Experts of a small language model.
Training: a variant of Adam for the experts, 5137 steps.
Below are experts of layer 4 (counted from 0) of a mixture-of-experts language model. Rows are named router (the router's row for the expert), gate (a neuron's input weights, with its number), up (a neuron's input weights, with its number) and show model dimensions 0-255. Each number is 50 + 10 x the weight over its row's rms, rounded and kept within 0 to 99.
After each expert's rows: a language model's description of what the expert responds to. This comes from a sample of Wikipedia text that the model never trained on.

# expert 23
router:52 57 44 54 44 46 62 34 31 39 40 51 52 54 54 62 54 70 61 49 69 70 51 42 44 24 38 68 42 57 59 45 60 56 54 45 60 46 56 50 69 43 60 33 65 50 41 54 52 71 57 56 58 45 43 45 36 48 58 56 64 51 63 31 51 56 53 58 48 36 31 45 49 40 65 27 57 56 56 39 32 45 45 38 56 35 63 47 59 55 49 72 66 62 37 53 66 47 53 46 58 45 45 50 64 36 53 28 51 51 43 40 53 64 45 67 46 40 51 46 49 65 67 49 46 44 27 41 50 36 39 49 48 49 55 54 51 53 62 71 47 45 32 58 38 52 67 44 51 44 47 47 38 36 64 39 60 48 63 47 47 47 51 66 48 37 61 50 55 64 53 37 55 39 46 61 48 51 38 45 74 56 49 38 61 50 41 44 54 36 50 48 50 54 69 52 24 60 56 45 25 42 48 60 39 50 33 57 48 67 42 40 49 44 39 50 47 59 66 57 40 41 41 47 46 52 67 57 66 56 47 59 53 43 49 57 52 53 44 50 53 69 58 52 39 56 50 59 44 57 55 47 47 55 44 45
gate2:45 63 60 55 38 61 35 62 52 51 51 50 52 51 56 61 51 31 56 51 54 56 59 59 57 52 44 42 56 37 59 36 30 39 54 66 49 49 43 42 59 49 57 62 31 46 33 71 48 38 43 35 59 38 42 41 54 77 51 57 47 56 52 53 46 53 40 18 64 55 41 51 32 62 50 54 49 61 50 61 61 62 50 53 46 53 44 39 39 30 60 59 48 57 51 35 39 42 45 40 34 49 43 39 24 63 46 43 50 38 60 46 51 48 56 44 45 60 44 54 55 49 42 42 59 62 47 48 57 57 49 46 48 40 31 41 65 47 56 48 45 30 43 61 67 47 58 42 42 64 54 59 75 45 52 68 48 46 46 52 50 59 46 51 57 51 35 53 55 55 37 33 52 46 47 42 44 31 63 52 33 58 57 61 44 51 51 57 36 50 55 52 57 51 39 36 59 62 47 52 29 56 50 41 42 44 47 42 36 60 46 60 59 33 59 49 43 53 43 56 56 40 63 62 53 28 26 19 46 37 42 53 52 62 56 30 43 37 41 49 37 37 45 27 54 47 48 52 60 57 38 41 60 47 51 46
up2:62 43 43 57 62 41 65 46 55 58 58 44 44 50 24 73 41 58 40 76 50 23 53 48 39 50 69 70 50 49 45 66 67 63 37 56 39 46 51 39 41 54 46 39 53 57 61 31 56 64 60 57 30 63 63 48 36 53 57 37 64 50 43 48 60 52 59 58 40 37 51 49 57 41 52 41 35 55 57 53 51 52 39 47 55 48 57 47 53 45 55 52 62 33 54 50 50 45 56 46 62 48 56 59 75 53 52 59 52 39 47 53 32 45 54 62 44 35 44 48 51 43 47 57 61 53 50 59 16 53 48 40 56 48 54 55 58 62 51 58 61 59 55 44 34 59 29 65 52 25 50 33 43 38 45 46 54 41 54 54 80 45 53 58 43 43 54 48 49 47 63 38 47 55 48 74 53 55 51 54 65 52 36 36 47 58 65 27 70 49 32 51 59 44 44 46 50 53 47 69 49 56 42 60 46 46 53 63 51 44 61 41 52 49 71 46 58 42 52 43 60 56 52 52 53 57 61 75 55 49 55 45 56 50 49 59 47 35 49 54 60 47 52 56 41 39 41 50 42 51 51 53 53 24 60 53
What it handles: Numerals and quantity words in counts, money and tables, such as 500, 000 after a comma, million, dozen.

# expert 21
router:56 54 48 53 44 47 37 44 54 43 31 47 70 35 33 42 66 54 54 66 38 40 50 55 45 53 47 46 52 31 38 38 57 62 45 42 43 43 55 24 45 42 49 63 55 34 36 56 65 65 55 26 57 43 63 58 58 53 31 36 49 43 56 41 34 46 62 45 52 34 55 45 62 48 44 48 64 65 51 67 62 44 49 42 31 48 44 81 47 63 51 34 50 49 31 39 51 48 59 40 36 59 36 57 51 54 41 45 59 65 67 43 35 45 57 45 62 61 50 49 56 44 59 41 56 61 34 63 36 34 40 55 42 55 53 40 44 58 39 46 53 52 63 45 47 47 43 43 50 62 46 45 41 41 56 45 51 39 46 51 54 54 47 45 52 85 41 49 63 48 48 68 49 50 62 48 53 60 37 57 47 48 57 56 36 70 45 44 47 40 49 56 42 41 48 31 47 45 55 52 54 47 40 69 53 66 53 44 64 36 61 53 57 47 39 61 56 60 59 49 46 65 60 45 48 48 58 42 39 54 43 52 71 47 68 49 66 58 45 57 41 72 50 49 37 45 64 49 49 57 59 31 63 40 36 50
gate1:53 78 46 44 47 63 26 46 36 52 44 49 52 56 56 47 46 53 50 43 64 59 48 33 36 46 34 40 37 55 51 38 42 42 37 64 61 47 43 40 59 55 33 44 38 46 45 50 49 52 50 59 46 46 49 47 37 71 37 69 43 60 41 52 59 49 37 52 41 45 50 48 72 46 37 40 61 42 36 47 44 59 59 45 59 47 39 42 56 44 31 43 65 33 55 52 55 51 46 46 42 49 62 55 43 63 88 47 47 44 74 45 64 61 31 36 54 45 51 36 48 53 42 47 62 56 55 52 54 59 32 45 44 53 58 66 49 61 46 46 52 42 51 40 57 60 44 61 44 47 48 54 48 38 71 35 54 43 42 46 56 29 53 52 51 51 52 49 45 42 41 53 52 56 59 52 70 57 57 66 55 28 48 67 57 47 52 53 33 60 48 67 49 62 36 49 65 56 49 35 45 50 53 42 33 46 42 26 46 55 33 42 56 60 49 57 79 49 54 47 51 44 50 61 50 60 61 52 54 51 51 44 54 59 56 52 63 50 64 62 50 33 48 27 50 55 69 48 73 42 35 63 47 50 46 47
up1:49 80 61 39 40 61 49 42 43 79 35 56 51 48 52 49 56 59 52 57 76 56 50 40 33 58 56 48 49 44 50 51 45 45 37 53 55 46 46 46 50 58 37 41 43 34 43 71 53 37 64 38 42 40 54 69 44 52 39 75 45 55 38 46 61 46 53 47 50 53 63 41 46 46 39 49 45 41 43 39 50 31 43 55 63 57 47 52 45 46 44 47 59 41 52 51 39 45 67 51 42 53 48 62 54 48 71 44 62 55 64 57 63 53 30 59 54 47 56 45 51 51 31 55 56 49 54 58 44 57 54 49 50 47 60 45 53 49 44 55 56 37 41 48 67 54 32 58 54 43 44 62 49 45 60 36 58 52 63 51 64 48 62 47 48 65 41 50 42 32 45 49 51 32 51 47 93 60 53 64 38 44 56 69 65 70 46 47 42 64 56 54 42 42 50 42 59 51 57 40 53 39 35 29 45 44 37 40 47 63 63 60 53 42 53 51 71 53 43 56 56 57 52 64 48 56 65 37 50 58 52 50 56 55 49 54 62 46 53 64 53 35 45 23 35 56 61 39 53 45 61 64 61 72 51 58
What it handles: Concrete descriptive words such as brick, glass, roof, white, water, often in building descriptions, plus Location in infobox map captions.

# expert 62
router:48 49 40 52 53 46 46 48 51 38 61 63 52 37 57 64 49 58 50 66 40 56 50 49 36 48 73 73 52 48 62 59 39 42 40 57 44 54 65 49 50 63 51 31 29 41 36 40 58 50 63 52 50 52 43 61 32 53 42 42 47 61 41 46 54 60 48 50 27 52 37 40 57 47 60 55 45 36 57 60 55 33 49 50 25 57 48 38 64 49 30 39 55 60 32 43 56 48 72 47 38 53 44 56 44 61 45 60 36 45 34 51 77 64 45 75 49 47 56 64 53 61 52 75 59 45 43 43 42 45 46 48 38 36 62 59 44 53 61 50 30 37 54 46 55 53 42 57 58 45 44 40 51 49 52 43 60 40 55 52 54 54 60 53 53 66 50 53 56 71 54 51 31 36 58 37 47 53 40 60 51 59 44 53 53 61 58 33 45 47 58 41 65 65 65 64 42 62 37 54 31 65 39 58 59 67 42 44 37 39 34 49 50 62 41 49 43 49 69 49 44 33 59 61 58 56 51 64 38 49 39 41 44 36 68 44 43 52 49 39 47 59 50 67 46 43 58 58 41 37 61 44 43 52 50 61
gate1:42 63 56 50 53 65 53 29 32 46 53 32 41 55 62 69 69 32 36 47 40 59 52 46 50 65 50 42 41 69 53 54 57 49 51 57 39 39 66 49 43 58 46 54 50 50 34 67 31 35 50 40 53 56 44 47 46 42 43 48 36 52 49 54 49 61 42 53 58 38 57 51 37 49 57 47 58 54 61 22 69 38 64 50 60 45 49 49 42 45 64 50 65 62 54 51 51 69 46 58 44 50 46 37 53 50 54 47 55 50 35 68 53 55 55 29 56 60 43 43 54 44 51 32 37 40 61 54 60 54 38 50 35 44 59 41 42 55 52 48 55 58 78 19 36 30 53 59 30 59 58 57 65 63 32 47 59 58 46 49 61 63 55 40 55 43 50 51 45 55 48 44 40 71 57 53 63 63 56 37 49 38 54 33 45 52 47 51 52 63 48 58 45 39 42 38 66 51 54 41 42 39 65 54 35 45 57 58 34 63 57 75 34 47 70 51 46 49 54 67 53 56 45 59 40 58 41 51 39 44 39 52 62 68 58 47 54 50 51 47 44 69 44 54 41 49 49 40 48 45 41 53 36 44 49 46
up1:53 58 50 54 37 59 49 40 32 58 55 31 47 47 55 63 77 28 35 63 45 46 54 54 53 68 53 35 40 41 50 56 53 43 45 49 51 40 50 37 46 47 50 49 71 46 49 45 21 29 59 48 44 59 45 51 54 53 41 43 26 45 51 41 52 72 31 48 53 45 58 51 53 41 61 42 74 45 45 42 68 37 64 44 51 62 49 52 60 49 79 56 59 49 54 64 57 56 54 49 47 49 62 47 51 44 62 36 61 56 63 63 52 56 48 37 62 47 49 54 49 52 62 34 40 44 60 73 60 52 46 40 40 38 52 53 40 53 45 65 51 59 64 29 53 47 50 51 34 55 71 43 57 53 42 49 59 37 64 44 48 58 63 57 54 48 50 46 43 51 50 43 48 62 44 54 47 53 52 47 50 48 56 34 36 60 44 62 57 54 38 59 51 44 49 42 70 77 42 44 41 35 65 65 34 40 43 44 40 56 55 65 46 56 66 45 44 52 52 50 62 59 39 59 42 52 52 49 36 40 47 48 63 40 50 49 65 44 45 53 61 74 56 41 41 62 54 30 43 46 67 35 37 53 43 50
What it handles: Negators and degree or quantity words in prose such as not, more, most, many, much, very, never, nothing.

# expert 41
router:49 57 60 71 48 54 46 68 70 46 47 46 38 53 51 38 38 46 57 70 36 45 39 28 39 60 62 51 60 54 45 53 46 46 31 55 49 53 32 61 46 67 51 47 45 53 70 44 48 41 67 61 50 55 52 59 38 57 53 53 37 50 43 54 51 52 65 55 55 55 46 51 65 33 35 58 50 41 65 44 47 60 51 56 28 62 52 62 57 61 50 42 60 39 53 60 53 56 44 48 56 48 34 65 49 42 45 64 50 44 56 62 52 49 58 32 53 41 38 53 62 41 47 45 60 47 62 54 50 34 49 39 46 59 52 51 42 56 51 70 64 57 55 60 38 53 45 58 63 49 62 40 52 61 35 53 50 56 77 41 53 52 62 54 46 63 41 47 56 41 61 59 54 46 47 29 36 48 45 47 53 58 58 48 35 59 51 70 71 52 48 42 59 54 50 67 40 41 33 39 58 67 50 54 57 55 63 36 30 47 55 49 31 43 46 53 40 38 67 72 87 44 56 47 42 37 62 61 40 54 53 66 40 40 30 44 47 55 64 55 55 40 37 47 51 61 51 42 60 66 63 53 41 47 60 49
gate6:57 60 45 42 42 36 72 51 55 52 46 52 61 55 49 43 65 43 40 41 60 57 54 56 48 39 65 37 45 55 37 59 45 60 73 43 42 47 26 46 72 42 48 35 57 47 56 43 40 58 25 61 49 60 72 44 76 61 49 57 64 61 53 60 50 44 38 60 52 40 46 36 42 24 40 60 52 38 55 43 58 53 65 45 58 48 43 45 50 58 51 56 68 28 48 46 52 59 46 55 47 55 41 35 63 37 48 22 51 57 42 51 64 28 48 52 25 35 51 43 49 43 62 42 47 47 51 48 44 47 49 57 55 39 52 50 61 30 53 48 56 45 43 45 46 51 49 55 42 48 49 44 50 73 56 48 28 51 41 47 48 56 55 56 57 36 45 51 29 33 34 54 50 38 49 49 58 38 43 66 63 55 56 48 54 44 48 56 54 57 52 50 77 44 57 60 53 45 54 41 38 46 47 48 41 44 44 55 70 75 50 62 49 50 29 55 51 28 47 54 42 62 56 43 53 49 27 48 59 51 51 53 46 55 47 31 50 48 44 40 70 57 48 57 58 36 31 47 54 49 53 51 47 46 44 32
up6:55 64 55 43 32 44 31 54 61 52 53 42 55 63 58 39 52 49 38 28 40 53 41 51 48 47 62 47 40 62 35 60 58 63 65 46 38 47 33 65 46 43 62 48 64 47 52 53 44 46 62 67 46 57 35 33 43 42 50 50 29 62 64 48 49 45 50 47 44 45 61 46 71 35 38 55 58 57 58 59 46 48 55 64 68 49 57 45 40 43 39 46 56 32 63 52 40 60 64 51 51 50 34 32 50 49 44 34 57 43 52 31 55 41 47 58 48 29 79 58 60 36 79 34 54 56 40 33 56 30 54 57 55 46 46 38 62 61 42 57 50 30 53 64 45 42 61 53 45 47 48 48 44 68 73 35 42 60 41 58 61 50 44 48 52 49 53 52 41 35 43 56 51 51 44 62 51 45 48 53 62 64 43 44 33 47 52 27 57 53 58 46 62 49 32 50 45 38 51 43 41 50 54 48 36 40 48 43 48 57 36 65 63 47 58 61 48 39 47 58 36 61 40 45 53 54 46 45 71 61 63 46 51 51 45 53 53 43 71 48 55 44 44 47 51 30 45 51 71 43 46 53 49 37 40 39
What it handles: Colons and values in infobox fields like Total: 466, Time zone: UTC, plus age, aged, population in census text.

# expert 7
router:42 35 57 43 50 58 49 65 54 63 48 36 46 58 53 48 20 41 55 42 33 36 56 33 54 42 36 39 53 62 60 61 49 45 53 61 60 44 58 25 49 56 72 60 52 63 69 49 56 37 44 69 46 46 42 42 57 40 48 60 42 50 58 66 56 41 40 44 55 46 62 58 54 50 41 44 67 40 42 67 57 37 35 31 56 34 58 52 40 68 40 54 37 36 40 56 58 50 35 46 45 65 66 51 40 42 65 54 52 44 53 60 63 55 48 44 36 58 45 49 43 50 53 61 51 39 32 57 36 61 58 38 53 66 41 37 65 38 59 44 56 62 52 47 56 60 56 37 62 51 49 51 49 50 48 55 44 56 55 60 58 45 57 42 63 60 58 45 42 57 60 48 35 60 31 32 39 57 58 59 42 53 46 51 46 58 37 48 59 51 53 42 50 51 42 63 70 58 41 46 41 59 43 38 56 57 52 41 63 39 55 71 49 66 59 28 65 48 45 41 38 41 61 63 31 42 43 53 62 49 46 41 46 60 55 39 58 43 51 51 55 39 51 42 44 34 54 51 69 46 58 47 81 46 61 53
gate27:66 47 54 59 49 68 42 18 46 56 65 52 41 60 41 46 58 54 49 39 42 72 28 44 51 51 70 51 56 38 32 63 53 55 29 51 65 46 54 68 66 61 44 63 58 53 54 49 32 47 36 44 49 44 52 38 47 29 45 32 48 60 61 60 43 53 54 67 45 57 40 56 47 48 52 58 54 47 41 55 54 49 52 68 50 62 47 49 64 46 48 38 63 45 43 58 54 52 61 44 61 48 46 57 54 41 47 48 49 33 31 36 59 61 48 65 59 42 49 53 50 61 49 37 73 52 51 45 51 33 60 51 39 50 48 56 32 55 51 50 32 50 59 75 41 39 36 49 40 61 50 59 54 49 49 34 75 58 51 66 45 53 44 74 52 53 45 48 33 63 43 49 42 47 68 68 42 40 50 51 51 54 38 56 59 48 53 59 57 58 46 29 52 41 50 52 53 48 65 43 50 51 42 49 67 31 56 44 63 39 50 26 39 49 44 45 36 42 51 36 46 58 51 44 58 50 53 44 33 63 46 32 48 61 41 40 50 46 59 62 55 43 48 57 49 54 33 37 67 32 59 54 40 47 48 46
up27:35 50 45 34 44 74 48 32 61 51 54 50 59 43 71 33 48 59 59 48 53 48 42 26 41 60 55 59 57 56 65 62 36 37 55 53 54 49 73 51 55 30 48 58 58 68 52 42 50 36 48 72 58 49 35 43 38 70 53 64 30 46 60 46 58 49 58 60 44 54 40 58 41 62 67 52 39 54 48 54 55 53 34 19 52 52 44 63 36 39 46 36 49 53 64 70 59 53 31 44 49 34 62 59 44 63 59 43 67 53 54 46 52 42 50 50 47 42 38 56 60 49 45 51 54 30 47 34 40 62 40 44 43 55 33 46 53 52 46 34 42 64 45 30 49 54 45 36 36 45 45 46 47 48 42 40 43 41 37 49 39 47 37 55 65 54 61 43 66 53 57 45 48 41 53 59 54 37 50 61 62 48 62 37 61 63 50 54 74 46 58 45 60 38 53 60 55 55 53 53 34 54 35 42 52 54 45 56 44 31 35 48 43 60 42 54 40 51 51 48 54 35 50 51 38 64 61 58 53 49 64 44 58 62 37 64 55 63 48 36 42 39 65 58 36 53 42 60 52 54 39 57 54 55 48 34
What it handles: Nationality, occupation and "born" words opening short biographies, such as politician, footballer, chemist, plus the parenthesis and "was a" around them.

# expert 6
router:65 64 40 46 49 58 43 59 38 52 20 56 49 40 55 48 70 64 42 51 44 67 52 38 34 38 38 61 40 53 54 48 44 57 42 47 61 33 40 50 59 37 62 38 43 44 47 72 56 35 57 41 64 51 38 46 51 59 64 44 42 51 56 50 52 57 57 43 55 54 40 27 54 57 36 51 57 52 40 50 53 47 49 71 44 39 44 52 59 35 52 46 47 48 48 51 56 43 46 49 38 57 42 49 40 57 42 66 55 54 47 49 43 71 41 34 36 40 53 52 71 61 77 41 39 56 28 50 50 30 33 52 64 36 44 58 42 40 47 51 37 54 54 41 51 51 53 41 53 50 41 54 60 54 41 49 57 49 50 48 52 56 56 42 50 41 49 47 50 71 42 70 30 44 68 44 29 54 47 57 55 46 56 46 33 57 53 44 68 54 49 36 47 50 52 50 42 45 52 57 41 67 34 66 38 67 28 49 40 51 48 56 44 60 42 54 33 67 66 61 54 46 35 45 62 45 58 50 37 71 46 38 52 51 45 38 57 42 56 64 56 61 61 64 45 63 41 52 63 70 42 31 58 54 57 38
gate0:50 57 52 31 38 48 66 38 69 34 54 49 62 64 40 37 44 56 67 54 35 37 53 53 44 73 70 48 42 66 40 24 61 57 51 52 56 47 57 45 45 45 64 47 67 46 58 53 50 51 38 37 52 43 41 56 44 63 63 43 55 50 48 65 53 67 53 52 43 40 46 59 43 48 46 53 47 27 51 59 53 39 47 49 59 64 57 49 50 42 53 40 40 45 56 62 49 49 63 42 67 57 51 47 50 41 51 76 54 46 41 49 32 41 40 58 71 60 43 57 37 29 45 57 57 52 53 59 60 43 49 69 52 78 36 42 31 48 47 60 54 54 52 45 52 40 46 52 51 43 37 49 32 46 40 45 53 43 67 64 42 54 45 46 40 64 52 54 59 51 49 50 45 47 44 48 51 45 60 36 30 48 37 66 51 67 59 79 58 59 58 49 40 45 43 46 63 50 63 51 63 57 43 63 50 53 54 46 59 33 50 39 51 58 56 62 40 53 42 35 68 67 51 38 60 68 37 36 49 52 61 47 26 55 54 47 57 40 49 51 64 48 62 35 45 52 27 44 31 45 57 46 55 37 55 57
up0:51 52 57 50 41 46 54 68 63 44 51 59 56 64 45 41 58 61 61 33 48 59 46 58 56 44 42 56 44 65 50 37 58 51 47 37 74 41 41 66 62 46 55 40 54 35 43 68 53 56 69 51 38 28 48 53 46 54 60 42 41 48 64 47 43 62 34 54 54 46 50 62 40 30 56 50 60 41 46 48 51 35 82 44 54 56 48 65 54 45 52 37 44 42 65 52 68 34 54 45 51 56 44 48 52 36 26 50 48 38 40 37 49 37 45 51 70 50 53 49 56 38 50 52 55 57 45 68 40 41 50 66 62 71 05 45 56 56 58 58 43 53 63 40 52 55 58 52 42 51 60 41 50 40 53 30 55 47 60 60 44 52 41 56 64 55 41 65 70 48 42 55 56 38 56 41 39 34 46 49 54 59 57 52 45 49 62 62 60 52 47 60 77 42 46 49 51 45 48 49 64 68 39 60 64 55 48 58 45 39 59 62 44 43 60 53 37 47 56 44 56 57 40 42 57 45 42 52 46 74 55 35 50 59 48 45 56 58 49 59 51 55 55 33 35 49 45 56 23 45 55 49 50 51 43 54
What it handles: Nouns of time, length or quantity after numbers or articles, such as three hours, 30 years, 100-metre, a few months.

# expert 19
router:44 50 61 32 56 58 62 44 54 71 46 43 55 42 50 45 35 29 47 47 48 40 69 40 42 48 60 54 51 57 58 51 35 56 60 58 44 48 62 57 47 46 55 73 69 54 79 51 58 31 52 52 44 57 48 45 39 36 28 60 42 38 41 40 44 62 46 51 41 51 52 53 48 53 50 62 62 53 51 58 53 50 35 48 58 55 49 43 36 58 43 41 41 29 55 53 38 54 57 33 47 55 63 55 43 45 65 62 50 41 58 58 49 54 33 42 61 64 49 64 49 50 43 50 55 38 45 49 71 56 56 59 46 61 46 41 35 49 30 61 57 58 45 38 64 61 54 44 70 31 48 72 41 33 43 46 55 49 49 71 77 64 56 39 51 67 43 50 33 35 63 65 54 46 43 48 46 58 29 40 59 47 48 43 49 56 44 46 50 53 68 48 42 43 57 46 58 50 58 51 41 63 57 53 64 64 50 54 54 52 67 50 55 65 50 33 55 58 43 39 52 46 62 58 44 51 50 29 47 52 69 49 45 45 37 60 59 45 62 45 29 43 63 45 42 58 41 51 49 59 64 28 71 44 46 55
gate1:45 54 48 56 40 42 66 72 52 56 35 44 60 62 51 48 46 47 49 46 47 75 54 53 64 41 64 58 62 58 54 50 39 41 28 61 52 58 58 60 48 79 50 48 42 59 57 48 66 67 54 50 58 45 56 45 45 42 45 42 34 38 55 42 52 63 56 34 44 54 60 50 61 49 55 53 61 41 60 43 48 48 46 49 59 45 57 56 51 62 42 44 71 49 53 56 57 59 39 66 65 58 55 52 66 51 53 37 67 48 56 50 55 37 34 49 29 91 65 50 36 47 60 41 55 72 39 41 43 48 59 59 71 69 61 45 47 40 62 46 52 51 58 54 60 50 66 37 43 52 35 54 59 50 62 51 42 37 60 51 52 43 48 63 67 58 71 66 47 51 39 49 42 54 37 43 51 38 60 46 32 53 59 56 42 61 40 65 40 52 54 48 46 51 43 58 44 47 49 34 58 51 31 62 39 49 40 41 55 55 61 67 54 58 30 59 24 49 44 55 50 53 28 56 66 42 67 42 37 48 46 62 53 47 52 53 51 53 55 49 68 39 41 47 49 44 39 50 45 57 47 41 53 48 62 57
up1:56 49 58 58 70 71 45 49 62 47 60 43 62 57 54 50 45 64 59 55 59 53 48 56 52 40 33 41 30 54 47 48 57 61 65 51 61 42 63 34 42 38 38 47 58 75 51 57 65 32 56 67 60 49 55 37 56 57 44 50 50 45 49 54 56 45 42 48 50 41 49 71 47 59 47 57 41 68 44 52 25 31 40 44 43 52 48 56 46 41 36 64 48 44 48 44 45 39 67 55 45 51 48 48 45 30 48 57 51 44 49 34 60 43 52 47 61 51 59 43 36 34 38 38 48 42 58 50 50 45 51 48 63 52 29 48 47 83 50 58 50 48 39 46 46 62 48 51 46 46 56 42 47 52 55 39 56 63 60 53 52 58 33 33 54 46 53 68 50 74 40 53 42 59 50 68 59 56 48 68 46 58 52 15 38 40 50 18 54 51 45 46 46 35 49 40 53 48 54 42 36 43 49 47 59 40 42 65 52 36 44 56 49 73 39 51 47 49 48 55 57 27 52 38 60 55 60 44 57 63 62 40 39 55 57 64 31 52 39 64 46 54 61 45 41 57 45 60 43 61 53 47 71 41 50 55
What it handles: Articles a, the, an in defining phrases ("is a species", "a 2005 Mexican film") and the category nouns film, novel, genus, family.

# expert 29
router:36 72 56 48 54 55 39 62 51 70 66 55 36 35 52 44 59 32 54 57 47 57 51 61 64 51 74 56 61 53 39 51 45 50 54 63 40 45 49 62 65 61 61 30 42 51 68 37 53 49 59 61 51 38 45 54 51 65 49 59 53 40 36 69 51 62 51 50 44 53 43 53 55 52 66 37 51 60 61 52 41 58 49 48 62 62 47 34 55 41 56 41 43 44 71 58 44 43 49 43 53 52 57 62 55 47 52 60 41 45 76 45 54 47 57 45 52 62 58 67 55 52 51 45 48 42 73 51 36 37 38 54 42 62 56 52 59 59 64 50 56 71 44 32 65 51 38 52 56 24 48 54 58 60 41 39 54 58 55 56 44 49 58 37 47 52 63 37 39 44 73 40 63 33 41 67 54 39 44 26 51 66 40 46 56 27 51 49 56 45 51 61 38 40 63 30 53 36 40 55 34 55 54 40 49 38 57 48 51 44 47 39 37 55 58 44 46 34 45 51 53 40 43 68 46 53 63 47 57 50 50 49 46 62 30 46 46 43 47 52 51 50 41 49 56 67 67 58 55 31 56 55 75 47 42 56
gate9:45 58 60 66 46 52 38 59 55 57 53 49 41 46 44 58 50 44 52 43 66 65 41 51 47 40 68 54 31 61 79 39 48 49 50 31 41 36 50 46 47 39 57 47 57 64 50 38 53 45 36 49 37 40 46 51 29 49 62 39 35 50 48 51 61 45 64 49 58 46 55 46 45 45 33 50 51 57 57 49 42 47 61 51 45 41 59 56 61 44 48 43 68 33 56 58 57 54 51 69 62 70 65 50 48 58 50 56 46 70 51 43 44 57 47 36 49 62 64 44 41 39 52 56 58 50 31 35 65 64 54 36 51 42 65 53 51 48 55 60 67 35 45 56 40 61 57 45 47 59 54 48 69 63 53 34 62 36 63 49 69 14 48 42 54 32 47 50 62 49 45 55 34 53 61 53 66 54 62 48 32 47 38 31 49 46 49 61 61 53 47 44 42 52 59 48 47 68 40 60 49 28 44 36 38 44 52 53 47 54 56 51 71 56 53 46 65 59 51 56 59 58 49 63 68 60 50 64 40 36 56 46 42 38 45 50 64 59 41 51 52 40 56 46 48 60 47 67 58 54 23 52 57 63 57 37
up9:53 47 48 66 51 54 41 48 32 45 52 51 49 57 43 53 38 37 43 47 57 46 50 54 42 43 59 41 54 35 52 25 44 48 31 36 36 42 33 46 49 34 46 55 55 43 44 65 49 46 44 50 55 57 55 49 62 52 53 49 61 69 60 43 59 55 60 39 62 53 47 33 55 48 38 49 65 51 44 44 41 77 53 40 28 66 55 53 48 54 40 36 48 53 65 41 59 41 58 54 37 73 59 46 57 48 37 59 51 68 43 54 65 43 50 43 55 51 61 25 32 32 49 46 46 49 45 71 49 58 41 63 52 46 53 48 42 44 43 47 79 42 42 54 25 58 62 58 67 54 42 57 54 56 48 35 51 53 59 47 40 53 54 44 52 56 57 52 47 47 50 56 38 55 47 48 50 49 44 39 40 65 41 35 35 44 41 33 59 53 38 49 56 41 62 39 51 61 46 29 51 31 55 54 45 50 52 68 62 54 53 57 66 68 43 63 74 52 52 31 57 54 53 67 55 50 47 39 59 47 37 64 50 45 54 60 59 51 43 67 71 70 38 31 69 44 47 56 61 55 34 60 47 60 54 47
What it handles: The word the (sometimes The, entire, both, whole) after prepositions, before names and phrases like the United Kingdom.

# expert 0
router:44 52 66 66 57 46 64 50 64 50 77 54 46 40 49 36 49 61 56 65 47 47 56 36 47 53 58 36 69 44 43 58 26 46 41 61 34 37 47 61 44 63 47 65 51 46 75 38 50 32 49 57 52 44 51 48 56 47 51 56 61 45 45 42 57 32 61 47 43 45 60 43 37 56 51 70 39 58 71 38 45 55 53 60 43 69 41 47 36 49 37 40 34 48 46 49 57 59 61 55 55 50 40 57 49 48 60 49 56 71 47 50 47 38 51 59 43 41 36 38 59 75 48 51 53 41 57 52 53 54 64 52 70 68 38 28 72 49 42 64 47 63 51 45 50 45 57 37 52 43 47 53 54 38 39 51 55 56 59 58 57 49 54 46 60 56 42 36 54 33 46 54 38 39 51 48 34 39 49 34 62 42 66 43 54 52 38 59 55 56 39 50 35 50 50 47 38 54 58 60 69 37 62 41 55 56 57 49 39 44 57 47 46 58 40 59 64 52 44 40 70 42 61 48 34 55 60 56 53 62 47 75 55 41 41 40 49 49 65 59 54 40 54 39 53 47 50 41 40 66 70 34 33 63 44 31
gate5:40 67 38 36 62 51 51 43 46 52 43 50 46 60 56 58 38 45 57 49 55 42 64 52 59 44 44 65 45 50 45 68 56 53 63 59 61 56 64 36 51 37 44 50 50 75 50 53 41 47 48 53 45 29 58 53 59 42 45 79 79 51 47 46 44 54 41 46 40 45 56 50 53 62 43 43 52 55 52 43 56 40 56 41 69 55 47 56 57 62 39 70 45 48 59 70 56 53 30 54 44 28 66 53 54 50 60 32 68 58 30 67 52 40 42 56 58 51 44 61 57 55 60 46 36 50 48 81 47 55 59 35 55 50 56 37 60 66 56 34 44 61 62 48 39 43 57 56 52 39 51 46 37 46 61 60 52 54 45 48 54 51 37 50 43 46 43 47 51 35 56 60 36 58 47 53 59 14 49 49 26 37 48 49 43 58 45 58 55 65 52 62 40 60 55 55 61 67 50 53 39 55 50 42 47 47 58 57 65 60 48 65 60 41 46 44 51 63 49 47 22 57 41 53 67 49 43 58 49 39 58 40 49 57 37 49 56 41 36 68 65 52 44 56 48 44 46 38 72 57 65 46 50 37 52 53
up5:44 33 56 38 71 54 55 45 56 62 52 42 57 52 54 65 30 45 45 43 63 47 45 45 48 45 24 38 57 47 32 56 66 47 49 58 41 44 59 56 60 34 64 65 40 52 44 36 41 47 37 61 37 54 64 57 58 46 66 49 45 57 56 57 32 50 36 68 56 45 47 38 35 55 62 51 54 48 56 47 44 53 55 47 82 56 41 60 53 60 48 62 47 56 74 57 51 48 33 36 57 40 60 50 47 55 45 29 59 58 58 56 49 36 36 28 53 47 42 61 55 44 43 48 46 37 50 52 48 60 59 48 58 54 55 38 61 78 51 42 53 48 42 44 48 32 38 63 48 38 50 59 50 55 61 51 53 53 44 56 57 49 52 58 48 47 32 52 62 43 53 53 32 57 52 44 50 39 57 56 45 48 51 64 26 53 49 41 47 47 52 65 33 47 30 46 71 54 56 47 41 42 51 67 37 57 45 40 81 46 40 58 44 53 75 36 53 51 43 56 39 64 30 46 58 42 49 48 49 58 61 50 53 55 51 43 59 55 48 47 65 60 51 33 36 69 45 43 48 50 59 47 39 33 58 57
What it handles: Colons and similar separators after a label in infoboxes and lists, such as LCCN:, Phylum:, Genre:, Colorist:.